config.yaml
router_score: "sigmoid"
normalize_top_k: true
balance_loss: 0.0136
lr_router: 0.000718
vocab_size: 14776
norm: "rmsnorm"
batch_tokens: [65536, 131072, 196608]
train_tokens: 665000000
Below are experts of layer 5 (counted from 0) of a mixture-of-experts language model. Rows are named router (the router's row for the expert), down (a neuron's output weights, with its number) and show model dimensions 0-95. Each number is 200 + 40 x the weight over its row's rms, rounded and kept within 0 to 999.
After each expert's rows: a language model's description of what the expert responds to. This comes from a sample of Wikipedia text that the model never trained on.

# expert 57
router,225,273,162,211,235,149,221,186,234,264,210,177,186,237,217,122,216,173,216,215,150,253,247,138,235,202,250,161,169,237,216,131,173,176,196,137,184,192,232,183,189,219,228,219,114,213,147,189,211,273,159,198,120,116,181,144,219,248,141,151,187,245,180,167,213,235,158,213,208,199,247,193,209,226,204,268,177,216,194,199,286,139,134,192,178,244,245,205,259,183,212,178,261,130,156,202
down2,258,206,92,206,229,215,204,192,240,276,139,164,220,213,231,207,153,154,150,173,165,271,219,172,213,151,223,210,230,152,248,133,184,210,131,142,211,157,226,155,151,179,188,227,209,187,175,227,227,239,158,189,219,134,197,168,251,237,227,208,167,210,239,281,227,152,197,198,228,189,212,171,231,243,174,194,153,136,147,323,246,208,149,190,186,239,202,233,231,149,283,203,199,173,182,172
down3,229,263,162,124,153,191,149,144,184,163,236,115,197,219,227,200,172,180,240,180,239,167,237,187,133,158,217,132,216,228,158,233,234,188,153,186,204,209,228,166,248,163,264,135,183,248,248,181,134,197,96,255,136,224,196,121,242,209,224,168,179,175,172,223,207,199,188,167,261,206,147,151,189,156,192,153,247,240,143,174,198,204,181,225,126,187,167,151,224,246,182,193,279,200,194,188
down4,206,228,179,212,173,178,165,224,220,197,204,122,208,131,186,146,184,270,194,133,268,211,174,173,249,259,206,247,203,173,199,190,323,235,225,257,216,227,231,192,201,154,95,207,197,161,243,156,192,137,279,152,176,177,177,166,241,215,224,197,224,229,191,181,225,178,116,208,226,185,80,168,195,213,195,152,229,164,194,197,146,230,235,163,242,226,189,217,192,136,239,230,140,226,204,187
Sports competition records. Words in athlete career and results sections and tables, such as Championships, Olympic, medalist, Men's, at before games, Team, singles.

# expert 18
router,181,216,173,212,187,206,185,192,178,283,209,146,181,189,165,180,144,244,152,212,228,142,215,171,162,243,192,227,198,252,212,277,188,193,178,142,194,277,164,237,161,153,200,273,145,234,240,180,219,223,162,178,183,154,159,224,237,206,140,199,97,211,212,245,232,168,174,150,167,133,190,159,182,238,256,166,244,255,273,262,258,183,224,183,157,240,240,228,158,171,290,200,252,157,168,228
down1,231,185,244,150,148,147,187,111,192,198,193,303,197,193,162,208,196,175,195,186,170,197,237,191,202,167,144,260,165,176,178,185,203,190,201,112,121,185,168,208,195,238,233,202,209,162,185,239,259,211,175,242,170,125,232,272,222,222,244,198,233,170,209,99,202,224,174,243,225,151,137,182,187,187,246,223,253,234,182,132,283,231,167,182,185,242,108,217,176,219,160,192,187,262,175,260
down2,229,253,161,238,215,222,203,166,207,143,163,261,233,211,203,230,178,204,222,220,212,184,168,199,123,242,171,191,171,260,183,216,182,241,170,289,253,187,159,221,275,148,153,136,226,210,235,191,132,169,183,166,228,138,258,174,200,145,209,211,190,247,176,223,231,231,203,162,223,223,219,188,208,128,182,116,255,184,239,234,101,146,246,202,242,134,250,116,221,160,166,145,254,209,199,219
down3,155,243,143,135,186,130,272,256,227,237,219,229,205,214,117,226,179,279,184,181,145,198,234,186,147,187,174,237,170,157,231,171,190,200,258,218,227,202,207,193,266,230,170,210,259,217,155,189,200,262,188,192,137,206,248,188,198,284,194,251,229,147,170,244,193,196,120,125,158,192,222,239,204,181,189,152,203,195,227,137,224,244,179,176,180,207,222,199,107,205,288,172,139,258,208,177
Offices, ranks, ordinals. Ordinals and office words before a title or noun, such as Chief, Vice, Prime, elected, appointed, fifth, "13th", mostly in political biographies.

# expert 58
router,184,209,223,183,190,171,192,166,137,198,177,171,222,170,238,156,235,180,272,267,151,207,183,241,223,216,147,236,206,236,186,197,146,201,232,131,232,213,281,217,229,182,198,169,158,146,213,165,236,230,179,114,176,138,270,241,201,251,159,107,205,109,207,140,217,192,197,155,186,194,189,211,197,153,184,187,166,153,150,165,257,104,235,144,190,184,141,214,186,240,151,249,228,254,145,221
down0,173,212,153,245,176,161,265,150,194,174,181,207,277,207,254,110,212,193,267,210,241,264,140,215,190,244,192,212,208,256,245,173,251,131,247,169,260,194,176,211,262,233,233,204,178,209,229,228,186,151,214,224,155,162,144,173,159,187,190,233,161,142,286,211,197,218,249,193,184,114,213,285,85,184,158,157,226,198,244,212,196,186,236,196,173,172,175,212,214,246,138,199,221,177,190,162
down1,198,197,262,164,188,228,216,188,166,183,195,206,203,208,213,161,217,183,137,183,184,191,234,174,195,229,239,120,251,193,225,272,141,202,207,184,170,207,130,218,232,223,186,169,274,194,158,186,190,254,148,210,192,288,143,275,189,234,121,226,195,276,135,178,212,90,176,238,228,193,203,264,238,184,153,192,248,221,227,199,225,239,162,117,163,158,202,116,237,190,254,247,231,180,208,148
down2,225,220,191,230,131,205,200,223,190,200,156,120,234,175,239,298,280,218,145,196,212,299,198,198,155,165,136,179,155,158,169,183,274,175,182,199,219,129,221,149,223,115,228,270,152,188,180,214,234,167,230,215,259,203,271,178,167,199,155,190,205,198,255,229,195,177,214,189,203,265,126,247,185,167,225,215,219,165,303,238,193,209,201,225,175,177,191,246,156,204,198,201,173,137,172,163
Places and copula verbs. Country and place names closing locations, such as United States, France, California, plus was, is, located and coordinate digits.

# expert 0
router,191,262,189,211,168,160,186,208,194,207,197,149,231,184,182,179,208,115,211,275,109,210,199,156,210,167,216,167,207,196,216,143,174,260,191,162,290,242,269,128,249,239,205,271,138,184,269,200,229,215,211,168,157,163,222,147,160,226,171,218,231,151,138,215,209,165,202,117,153,188,270,146,203,188,149,159,256,259,176,166,244,189,201,159,172,227,157,173,244,237,186,154,153,237,163,205
down0,172,164,165,197,86,178,151,276,233,168,163,200,151,155,256,170,261,195,158,272,197,226,268,147,229,207,209,173,166,127,202,162,226,265,167,212,178,236,199,204,133,177,186,191,257,189,212,185,237,170,157,205,273,256,226,166,190,115,179,180,155,241,235,236,206,210,165,132,238,196,264,136,235,240,237,198,286,199,194,263,200,182,192,198,173,201,175,210,242,249,214,179,150,245,201,223
down1,246,283,166,172,255,197,250,191,201,313,221,273,183,172,175,155,218,288,236,204,200,213,163,171,185,187,174,215,167,203,134,281,240,180,174,220,211,281,178,187,253,94,225,189,213,235,191,241,199,223,187,214,214,211,175,207,183,194,213,231,230,254,148,273,237,181,232,193,189,174,206,170,244,157,247,121,206,169,150,157,202,162,173,131,229,253,220,176,206,218,254,143,171,191,140,161
down2,212,216,244,256,176,161,164,191,183,177,149,312,221,223,134,190,166,172,270,216,163,115,214,240,129,212,228,217,144,193,188,146,224,205,222,166,170,191,284,151,184,241,209,280,155,228,147,187,130,199,244,199,232,211,179,226,190,246,190,203,153,109,181,188,209,237,157,156,174,151,209,222,157,240,142,276,191,213,225,251,206,187,239,218,238,246,204,154,134,200,234,260,232,187,182,179
Article and section openings. Boundaries starting a new article or section, such as paragraph breaks after a title or lead, heading ends, "born", and clause openers like While, Since.

# expert 16
router,214,159,190,207,228,175,188,149,118,235,163,140,231,182,192,203,229,158,280,209,288,157,237,194,133,282,223,143,240,189,176,232,168,176,258,185,162,181,212,159,281,144,208,165,190,235,277,218,156,219,173,164,203,225,233,286,206,215,141,194,204,174,183,208,202,198,153,178,129,137,292,185,145,185,162,257,203,200,245,225,171,182,138,161,204,222,176,211,206,193,172,188,234,135,148,237
down0,271,160,198,183,230,242,229,208,219,186,270,233,197,180,157,145,176,164,219,235,168,220,267,155,153,190,201,186,258,228,310,162,229,160,214,214,112,173,166,212,192,187,122,196,136,236,184,167,198,192,236,145,217,240,178,235,165,167,198,121,204,216,166,158,204,203,330,258,197,253,167,197,180,216,131,179,229,256,203,235,196,136,197,246,234,189,240,220,170,232,249,207,131,203,194,219
down1,214,205,272,117,196,252,208,143,138,254,146,255,230,147,231,181,242,232,216,193,196,176,221,228,202,149,155,143,187,200,231,195,222,153,231,173,226,181,217,205,192,196,266,252,237,273,203,220,197,205,163,253,137,175,175,267,218,164,179,110,232,195,174,231,228,203,174,243,183,178,307,218,205,162,212,232,310,233,224,221,225,259,143,153,258,172,214,252,222,259,207,213,142,201,194,202
down2,218,188,183,252,201,203,210,201,165,211,194,79,201,183,148,249,188,182,173,170,223,150,171,199,102,117,179,261,159,144,174,258,155,234,197,189,195,143,232,211,183,220,180,204,208,233,214,202,131,216,188,166,226,166,219,176,242,254,195,159,193,204,251,207,209,228,153,128,223,127,255,249,223,226,84,235,118,206,247,221,240,205,151,150,190,198,245,172,223,178,172,242,158,237,155,161
Line ends in lists. Line breaks ending list items, table rows and bullet entries, e.g. after a name or closing parenthesis, plus adverb endings like -ly.

# expert 22
router,139,203,189,190,175,170,156,186,252,234,255,187,213,252,178,196,231,235,239,121,158,190,230,108,240,230,244,269,205,269,227,183,259,242,170,109,162,170,201,156,126,186,250,222,145,178,198,137,218,229,159,177,156,152,213,124,181,271,183,147,204,213,228,203,167,200,249,128,198,228,241,192,225,176,235,159,240,160,199,205,246,220,167,160,169,245,212,150,211,229,224,167,174,214,140,128
down0,214,230,286,70,178,151,239,198,173,212,148,183,182,192,247,241,135,191,250,204,108,257,221,208,199,131,237,232,225,167,187,191,240,158,224,210,153,275,166,179,230,155,216,101,190,247,254,208,224,218,145,127,198,160,220,216,189,195,188,181,242,123,147,247,208,199,207,201,212,213,260,216,177,220,218,187,213,203,215,176,169,180,203,145,201,247,202,95,220,168,207,248,199,156,172,202
down1,241,205,181,211,199,178,175,220,231,153,204,139,200,212,221,223,230,308,179,224,186,183,165,196,123,191,189,206,214,214,148,212,198,198,97,222,186,194,220,196,190,161,140,203,120,237,254,241,274,218,224,227,190,205,134,203,161,206,167,173,172,185,262,153,250,285,206,179,225,119,222,88,156,245,209,228,201,244,218,265,228,254,229,152,216,289,154,172,194,213,199,142,249,192,202,179
down2,234,125,163,143,112,112,187,220,200,222,196,316,192,182,183,183,158,191,226,210,123,146,207,199,218,189,252,169,168,200,213,232,188,167,193,182,142,226,148,169,171,196,231,190,158,221,184,193,190,206,120,264,203,224,190,201,169,150,169,226,230,206,257,222,219,122,150,189,192,171,216,151,272,143,249,155,200,262,211,218,269,226,200,265,278,223,228,193,241,173,151,185,203,272,172,217
Table header labels. Column headers and labels in sports, election and chart tables, such as Pts, Votes, Total, Result, Apps, %.

# expert 24
router,106,244,220,144,182,137,174,186,209,201,289,185,206,235,192,223,159,190,239,263,223,195,234,223,249,244,224,198,163,221,230,187,215,224,172,158,166,201,131,98,195,212,275,170,160,153,254,158,220,230,187,159,136,140,237,167,177,273,225,175,122,166,166,243,223,239,230,193,185,211,179,217,177,247,153,248,193,227,219,180,241,135,138,164,128,281,204,142,210,207,201,199,168,186,232,208
down0,195,179,242,238,218,208,202,199,144,221,177,157,180,248,203,118,194,193,154,168,179,171,183,210,298,159,201,183,203,234,231,171,210,208,257,156,222,232,185,176,174,222,111,247,157,262,195,120,255,281,201,225,152,185,221,181,197,300,189,147,250,179,235,182,249,215,182,255,173,208,161,176,176,214,215,237,135,175,174,188,191,251,132,218,252,109,229,229,228,211,154,162,149,168,210,114
down1,229,136,209,171,262,137,134,207,150,164,148,183,278,161,180,150,239,202,180,203,163,143,272,247,175,163,180,173,188,175,222,143,186,248,244,197,158,174,246,160,181,155,226,158,186,234,240,171,154,159,169,179,194,169,253,201,188,169,125,169,179,136,249,193,169,188,203,221,223,70,247,189,200,255,134,166,240,224,251,144,188,170,168,194,223,191,152,201,222,180,198,131,159,172,169,160
down2,172,171,181,123,170,234,221,215,197,194,167,238,190,181,183,236,133,102,131,132,227,258,288,218,230,150,221,183,171,186,127,218,175,200,197,204,187,154,146,135,222,200,245,231,255,229,170,220,198,228,136,216,216,196,192,121,162,191,196,203,221,217,157,246,163,198,203,206,156,266,224,273,205,191,255,212,199,113,206,222,192,301,152,184,214,177,178,162,173,272,274,200,220,237,172,172
Section headings, table headers. Words inside section headings and infobox or table labels, such as Development, Early life, Personal, Career, See also, Votes, plus years in table rows.

# expert 4
router,230,245,153,195,178,124,154,161,209,179,173,104,242,211,150,162,220,218,241,229,145,261,259,203,164,237,179,137,231,208,175,185,204,237,176,127,224,264,224,171,257,178,236,251,137,178,251,217,174,254,164,202,161,160,255,186,190,260,154,137,227,157,188,187,222,182,164,187,140,180,215,181,214,149,142,192,227,227,137,154,244,147,196,129,162,292,151,165,234,228,190,209,203,192,161,201
down3,166,201,169,192,212,169,204,260,148,262,121,193,152,245,228,210,182,239,249,227,145,186,190,211,216,192,182,218,156,295,223,181,240,194,195,195,223,236,166,239,247,210,269,166,253,167,207,249,225,133,205,217,237,122,208,243,191,171,241,275,156,264,203,251,228,122,114,184,189,278,270,202,277,168,226,153,142,220,191,245,191,210,231,176,137,188,263,184,239,196,228,215,170,214,204,191
down4,219,218,189,162,131,182,182,213,75,212,195,245,133,182,226,192,286,241,253,143,213,245,155,138,230,181,260,246,154,182,297,139,245,218,222,207,217,160,199,116,227,213,163,252,167,180,242,176,250,200,214,188,206,197,193,216,154,225,227,218,191,223,216,208,186,218,253,191,215,194,128,211,257,181,149,204,226,201,252,250,197,172,144,253,198,156,243,222,112,197,176,200,271,248,215,197
down5,215,214,153,197,242,252,210,137,159,210,274,192,116,84,184,188,256,238,225,160,260,228,133,226,233,215,282,236,199,270,222,179,186,259,226,161,163,174,174,188,171,229,204,217,170,131,183,190,183,178,170,234,133,198,214,177,210,248,172,198,239,132,187,102,207,208,231,209,161,222,217,174,212,170,198,216,187,226,229,271,165,195,156,170,175,95,236,198,172,268,206,171,191,167,192,152
Table cells, word middles. Digits and cells in pipe tables, list indentation, and mid-word pieces of long or foreign words, such as hem-or-rhage, univer-z-ita, effect-iveness.

# expert 42
router,297,243,220,172,187,200,171,189,214,207,119,147,153,226,220,206,282,242,181,205,90,240,197,225,239,210,245,208,212,196,185,183,245,212,243,141,241,196,264,241,227,184,181,252,194,206,191,223,155,169,221,230,131,148,208,155,250,239,208,206,200,186,246,160,205,173,150,130,187,222,281,155,211,254,204,232,189,179,112,137,175,130,217,175,153,181,176,200,243,237,207,223,157,169,220,112
down1,205,208,183,257,217,197,262,184,212,259,205,173,182,165,173,199,207,183,210,221,166,196,240,199,163,218,221,221,111,247,192,122,215,141,195,118,227,199,142,197,210,213,140,205,92,219,214,255,126,268,179,225,233,167,217,179,236,200,243,170,184,197,266,178,238,207,177,255,239,172,174,185,159,266,188,158,218,206,87,149,252,294,205,157,187,174,248,246,243,192,234,255,213,216,243,216
down2,138,139,172,236,210,205,250,139,215,199,174,202,145,171,236,197,179,187,232,217,169,136,131,175,213,159,208,154,317,223,278,191,193,195,219,181,226,185,269,210,183,145,212,209,266,191,209,120,144,197,218,239,203,226,230,200,179,247,198,194,179,135,179,171,212,205,281,136,253,186,212,216,232,138,161,190,240,217,183,176,136,135,116,195,111,193,198,199,205,196,155,263,172,152,240,224
down3,192,172,183,168,185,190,274,96,217,162,257,238,216,258,200,93,163,183,217,183,249,226,199,215,210,146,151,177,225,162,245,226,230,113,240,243,126,288,225,168,214,214,276,150,222,244,186,216,210,177,216,241,143,219,207,229,170,209,233,191,209,210,144,211,209,172,202,211,217,210,229,193,169,208,142,188,210,213,256,265,251,219,195,128,205,195,204,187,195,112,130,188,288,206,149,189
Units and quantities. Measurement units and digits after numbers, such as m, km, mm, meters, million, g, plus opening quotation marks.

# expert 8
router,178,211,143,187,133,273,225,197,200,247,197,227,156,188,267,155,195,240,194,148,181,186,233,213,212,211,251,221,207,190,193,189,215,206,281,281,218,97,221,141,275,268,172,231,194,240,181,221,153,207,196,197,220,192,168,189,169,170,193,163,244,217,171,151,240,170,234,267,204,165,236,271,112,126,249,273,135,192,215,171,209,220,243,299,208,176,258,228,190,176,210,225,176,189,181,227
down0,272,178,292,136,142,217,146,186,173,227,224,182,162,231,237,260,234,172,204,199,204,163,129,184,208,229,234,135,170,159,248,182,244,299,176,203,110,212,211,170,167,248,162,268,220,234,225,200,247,229,240,248,191,116,244,200,163,222,187,208,225,259,138,207,265,236,219,206,176,206,246,256,177,259,192,174,171,188,241,153,220,163,161,171,210,209,282,235,180,229,205,206,147,166,202,170
down1,258,125,164,221,177,185,247,226,146,190,262,158,168,129,226,231,281,189,192,242,213,225,161,153,206,192,239,202,268,174,217,196,153,196,222,222,206,163,165,179,274,214,173,157,175,150,214,178,265,211,190,254,173,204,250,204,258,266,279,195,202,215,261,148,214,218,176,203,206,232,151,177,174,184,85,228,226,235,192,165,171,169,236,155,213,99,263,174,185,255,252,197,162,160,183,201
down2,183,182,174,190,205,168,233,181,284,226,204,145,225,147,236,235,197,184,212,236,202,172,176,220,191,232,171,170,175,196,217,179,171,209,189,256,152,154,301,157,215,222,189,236,213,226,230,228,178,207,163,207,170,169,187,172,149,276,228,167,270,234,169,145,157,241,208,256,195,247,287,178,160,202,120,243,154,202,184,155,174,191,195,261,168,209,244,173,222,130,123,136,157,90,277,177
Initial word pieces. First short piece of a longer split word, often in biology, medicine or technical text, like cor(als), gal(axies), vent(ricular).

# expert 19
router,206,211,189,162,150,222,169,125,97,202,101,193,212,194,207,166,218,178,225,170,161,216,160,249,151,236,186,174,253,245,194,209,195,207,179,197,210,201,264,271,195,118,222,231,198,134,211,160,178,212,184,208,196,175,165,212,161,171,148,204,192,176,243,183,215,294,181,226,190,265,202,108,286,167,192,159,244,245,220,156,239,235,152,214,216,190,133,254,235,183,168,283,186,212,217,273
down0,147,117,223,208,169,239,258,228,141,170,163,149,198,173,189,209,196,218,308,191,272,224,170,255,220,199,140,177,238,242,203,185,200,202,204,173,228,76,243,177,182,122,201,116,215,203,174,181,123,239,198,204,208,189,256,198,236,192,223,208,229,187,202,139,179,145,189,159,228,183,230,219,211,239,197,192,229,215,199,117,162,145,142,213,215,249,234,135,199,206,158,150,140,165,145,182
down1,205,319,55,161,154,154,164,227,273,240,183,154,272,184,199,196,200,183,213,232,126,160,258,191,224,193,264,217,185,195,190,132,240,237,171,239,196,233,126,225,214,227,193,188,213,157,208,150,241,80,160,213,180,179,185,205,199,145,205,240,126,177,177,201,225,195,207,171,162,164,181,176,224,185,225,154,266,159,164,261,203,202,196,182,180,182,230,208,197,219,192,170,205,232,227,225
down2,176,180,176,260,224,168,215,82,239,128,208,172,260,217,237,232,283,198,125,186,196,240,176,228,178,230,189,200,224,180,196,246,218,159,215,239,158,210,198,186,176,141,187,209,174,193,185,210,204,177,174,202,143,189,205,211,184,210,170,159,231,116,210,144,166,307,232,291,152,241,234,158,234,226,158,225,215,309,156,214,218,158,238,244,217,163,227,114,195,234,201,179,226,186,249,167
Institutions as agents. Nouns for governments, courts, media and officials, often after "by the" or a nationality: government, authorities, critics, Supreme Court.

# expert 5
router,265,278,176,275,221,141,154,234,259,226,117,166,208,207,182,162,199,137,219,201,242,157,257,229,227,179,234,186,178,229,179,221,256,192,219,196,264,249,237,177,188,189,203,232,204,174,163,242,221,194,161,118,232,174,241,225,145,254,224,200,190,260,209,219,291,209,236,146,229,207,184,200,135,215,176,149,138,155,203,196,147,197,211,99,160,226,198,185,230,175,151,127,134,203,154,208
down1,137,217,258,161,218,280,146,124,249,182,213,228,213,270,285,160,124,243,148,167,190,196,259,159,149,241,229,119,269,148,243,222,199,214,189,176,193,165,130,222,184,177,213,235,192,230,223,159,201,216,193,218,208,219,196,261,200,238,146,212,174,217,141,175,156,182,263,198,126,244,232,192,171,237,187,172,198,269,220,150,244,239,251,213,200,197,205,162,216,221,117,188,210,244,183,254
down2,219,304,267,271,209,206,170,186,203,257,139,230,215,248,141,165,174,173,224,240,174,195,234,285,195,161,191,175,222,246,239,202,171,223,217,147,243,187,188,185,252,161,287,168,280,259,193,274,212,203,264,172,219,142,192,245,249,121,205,151,222,156,176,160,211,187,218,264,206,233,139,150,203,163,188,174,241,139,194,143,209,206,213,203,258,206,146,202,247,173,172,182,236,197,171,181
down3,220,259,177,232,155,219,224,249,257,235,140,166,158,213,228,202,247,157,200,237,213,190,330,280,192,226,198,178,126,204,203,213,221,256,244,162,176,225,215,132,167,208,190,293,250,176,214,248,214,226,200,182,222,220,205,190,200,206,246,226,179,272,187,246,215,167,274,172,174,243,210,235,161,218,217,181,129,196,198,202,119,198,200,80,223,193,181,256,148,223,201,175,194,242,137,211
Quoted speech, direct address. Tokens inside quotation marks and conversational text, especially first and second person pronouns and contractions, such as We, You, 're, 't, I.

# expert 52
router,244,183,154,121,202,240,167,166,167,203,149,244,205,243,259,157,161,177,219,158,273,217,168,220,200,205,199,304,153,204,258,183,180,262,231,224,164,103,244,196,227,204,202,263,207,154,185,261,195,179,207,283,203,206,174,191,147,217,249,290,175,196,247,171,243,205,232,220,229,221,171,276,143,218,284,287,207,194,215,199,163,225,199,191,198,211,268,207,148,205,177,237,157,203,172,205
down0,279,210,103,160,240,166,202,187,160,277,170,202,224,163,201,185,208,142,164,197,200,187,170,240,137,128,289,225,216,148,227,212,210,192,219,217,204,187,119,183,181,271,230,214,139,76,226,247,167,122,172,209,236,182,228,234,202,212,212,260,253,247,163,230,198,213,222,158,204,186,160,278,256,205,218,227,252,246,153,168,177,197,143,191,160,258,210,221,241,209,198,205,215,187,200,223
down1,214,236,197,220,206,200,139,186,176,180,212,120,275,118,220,169,215,256,188,198,216,194,212,211,189,238,194,192,111,235,146,207,172,127,231,196,208,245,160,254,234,239,128,171,173,217,142,273,187,204,210,181,226,244,216,162,217,189,155,231,185,218,181,158,243,194,255,201,158,233,140,156,278,166,178,278,186,228,132,237,123,200,218,183,208,245,251,115,193,254,188,110,213,217,161,210
down2,151,264,204,248,169,184,227,205,203,172,148,219,218,214,116,165,179,151,129,168,150,218,282,187,114,212,108,223,160,224,186,224,159,182,217,197,159,202,145,167,269,192,198,214,223,157,186,139,272,253,187,159,232,169,241,185,192,227,140,198,288,205,168,264,212,201,174,186,145,217,189,203,172,210,134,186,230,186,136,148,125,184,244,170,133,179,187,174,195,194,235,192,233,143,257,208
Abstract noun endings. Common and abstract nouns ending a noun phrase, often before a comma or period, such as architecture, paganism, energy, society, group.

# expert 10
router,210,229,140,188,213,118,179,172,268,216,177,184,254,197,207,187,252,265,185,169,150,255,158,227,219,190,213,136,201,271,183,183,199,194,232,164,256,231,210,222,211,183,252,215,206,179,256,124,188,290,199,236,174,188,288,193,226,230,140,185,240,191,236,228,189,257,162,214,134,228,203,226,151,166,164,153,236,171,222,178,204,169,220,135,121,293,155,229,271,155,256,235,170,173,182,173
down0,173,180,212,161,193,223,219,191,180,272,173,151,131,187,202,201,189,233,248,185,246,183,187,215,249,199,238,218,198,218,306,274,198,281,140,256,188,202,188,215,258,171,231,199,269,146,221,214,173,250,231,255,123,169,303,177,175,206,150,220,172,209,243,193,205,198,208,203,298,131,173,188,212,199,235,127,269,248,208,137,209,242,167,196,210,229,163,157,228,218,161,257,169,178,167,232
down1,242,210,197,222,263,177,207,223,141,305,206,193,230,213,214,186,229,260,215,213,235,189,172,118,202,244,224,178,143,168,184,177,177,158,177,251,235,192,251,240,206,185,175,172,276,123,275,191,205,226,202,228,154,157,235,236,165,143,232,244,229,209,241,227,206,182,277,221,221,107,277,247,193,187,211,228,227,180,233,89,162,200,176,201,174,153,208,168,180,239,243,281,243,232,172,198
down2,235,206,266,191,226,120,225,138,229,234,201,142,122,207,302,161,225,231,230,214,250,211,203,164,217,234,150,178,197,199,194,158,173,252,219,228,171,194,304,214,164,139,166,251,221,244,269,196,187,267,139,196,196,163,179,185,133,190,206,177,147,161,256,181,161,208,159,246,217,194,191,241,192,228,144,152,220,155,120,225,218,161,229,244,267,214,186,125,213,137,171,206,204,180,196,166
French name particles. Romance and Germanic particles inside personal and place names or foreign phrases, such as de, la, des, du, von, en.

# expert 20
router,185,192,120,250,240,138,142,192,204,211,250,151,212,260,137,168,225,198,217,133,238,213,259,189,189,223,249,128,227,260,173,197,229,190,136,205,258,181,162,183,261,238,185,218,138,225,206,89,195,208,167,206,143,175,204,168,175,230,252,227,199,166,164,174,185,201,144,191,208,159,142,236,202,169,130,241,268,219,198,147,225,138,214,211,152,237,201,261,237,228,215,138,210,248,141,171
down0,183,284,161,189,196,202,163,157,155,225,240,230,134,219,157,268,117,212,211,240,167,246,204,260,202,227,180,153,237,151,214,268,183,207,260,266,194,200,239,114,232,203,136,157,178,224,222,236,202,203,237,174,219,241,168,226,212,179,252,227,171,241,135,198,162,248,159,176,220,215,193,128,223,201,165,189,198,267,174,254,114,173,166,208,195,204,202,218,234,194,265,261,187,238,202,93
down1,225,261,169,180,189,190,220,190,231,192,183,273,160,219,160,191,102,242,167,215,252,131,231,238,206,195,178,195,243,232,188,179,136,283,281,159,268,174,194,241,278,169,159,169,170,194,213,166,161,199,238,238,245,166,129,151,135,208,232,208,188,230,251,149,181,203,196,257,222,146,190,154,162,271,194,223,244,186,240,192,212,276,219,158,184,180,213,232,257,190,183,283,163,146,193,210
down2,168,165,215,201,146,191,194,179,269,109,173,99,181,229,199,217,161,224,201,157,147,193,239,184,228,184,103,222,155,166,191,133,189,119,179,197,169,216,178,197,197,189,265,180,156,215,215,238,222,200,212,185,205,209,241,261,218,307,175,203,205,182,219,204,243,218,229,290,255,207,104,156,218,235,267,197,211,157,197,249,247,206,161,168,221,160,186,228,155,249,194,199,284,167,234,227
LaTeX and math markup. Backslashes, braces and command pieces inside LaTeX math such as \mathrm, \varphi, \Vert; also some stray table and word pieces.

# expert 63
router,213,210,186,171,229,164,100,191,181,260,218,213,202,209,241,138,258,199,207,214,159,185,197,194,143,162,236,136,203,215,220,124,157,222,199,129,210,248,312,196,214,205,222,186,257,174,150,177,150,222,228,209,193,148,232,196,197,197,183,179,257,213,179,194,235,144,281,237,111,172,190,184,212,122,194,190,159,270,132,86,194,176,189,193,229,234,207,224,188,251,246,265,174,189,195,186
down0,176,253,240,232,152,228,144,234,212,195,168,261,247,201,174,167,173,217,226,157,276,181,261,152,177,160,156,219,255,217,123,222,193,186,196,195,119,228,268,144,192,167,244,163,162,195,223,319,123,166,214,205,196,166,169,206,202,176,233,266,165,235,216,214,144,223,274,186,182,281,215,159,222,172,215,112,214,144,208,223,159,149,244,208,243,230,232,154,183,183,211,200,227,215,151,200
down1,292,169,175,145,233,137,187,197,196,276,209,198,199,201,235,196,131,207,184,144,120,177,224,149,263,182,250,286,240,240,218,156,248,307,208,229,170,247,152,223,226,162,226,212,267,224,163,138,213,244,189,230,212,198,229,140,182,220,169,190,216,153,235,157,123,235,165,198,211,202,264,126,185,193,192,242,213,160,195,204,188,161,201,244,228,166,181,201,239,109,202,186,159,185,167,221
down2,145,78,183,159,126,156,252,210,234,140,203,140,215,218,174,207,240,151,113,213,189,170,172,179,155,218,146,185,251,159,163,195,199,117,207,200,175,199,146,176,244,174,268,183,178,217,256,202,196,215,159,141,227,194,158,242,270,238,230,133,214,246,191,225,179,171,250,148,153,214,135,268,166,200,165,197,205,196,182,160,172,235,98,224,169,212,232,203,206,261,178,202,192,201,204,183
Lowercase word beginnings. Initial lowercase letters or consonant clusters starting a common noun split into pieces, such as f-ishery, h-awk, fl, sh, qu-arters.

# expert 50
router,233,235,198,271,164,278,141,147,157,174,217,202,260,168,194,225,157,220,225,156,229,206,259,197,157,180,198,208,197,190,257,154,250,221,262,207,189,263,234,163,200,180,168,187,155,199,190,185,167,211,259,194,183,112,148,174,244,181,115,187,232,210,187,206,183,158,126,249,177,113,263,234,206,195,168,242,158,246,254,223,160,228,250,129,158,238,213,206,189,186,122,225,217,282,156,208
down2,223,202,264,188,246,223,182,250,135,165,247,197,230,92,210,178,215,152,205,157,224,222,102,225,192,259,154,197,169,151,152,158,262,233,199,231,183,216,249,158,170,220,181,203,226,150,236,205,209,151,243,209,184,192,192,218,212,214,96,181,184,185,161,215,220,225,188,159,221,228,285,279,197,237,123,212,221,159,222,168,119,219,205,178,167,178,272,141,230,151,207,229,183,201,256,137
down3,259,272,228,212,218,204,237,154,214,227,259,279,177,105,268,162,209,216,207,184,211,201,207,208,185,181,210,216,238,284,273,233,198,160,152,140,200,217,153,160,227,194,166,218,217,237,240,144,198,217,198,217,159,196,183,130,249,216,239,146,216,225,184,167,253,272,168,184,153,234,166,137,205,202,215,177,199,199,262,207,215,224,119,228,243,239,193,130,155,270,209,217,307,189,192,150
down4,179,233,214,136,175,157,161,150,216,227,176,161,238,173,142,168,179,234,209,99,160,204,212,231,203,265,244,255,202,132,185,209,270,202,319,197,160,185,247,172,215,177,240,181,130,219,209,179,224,238,167,247,250,157,249,181,134,215,209,170,191,189,214,269,170,205,181,125,154,254,169,180,161,226,190,186,219,271,236,188,169,152,219,158,123,213,232,214,174,243,121,189,214,158,195,235
Roles and job titles. Nouns naming a person's office or occupation, often after a or the: President, Minister, director, writer, coach, member.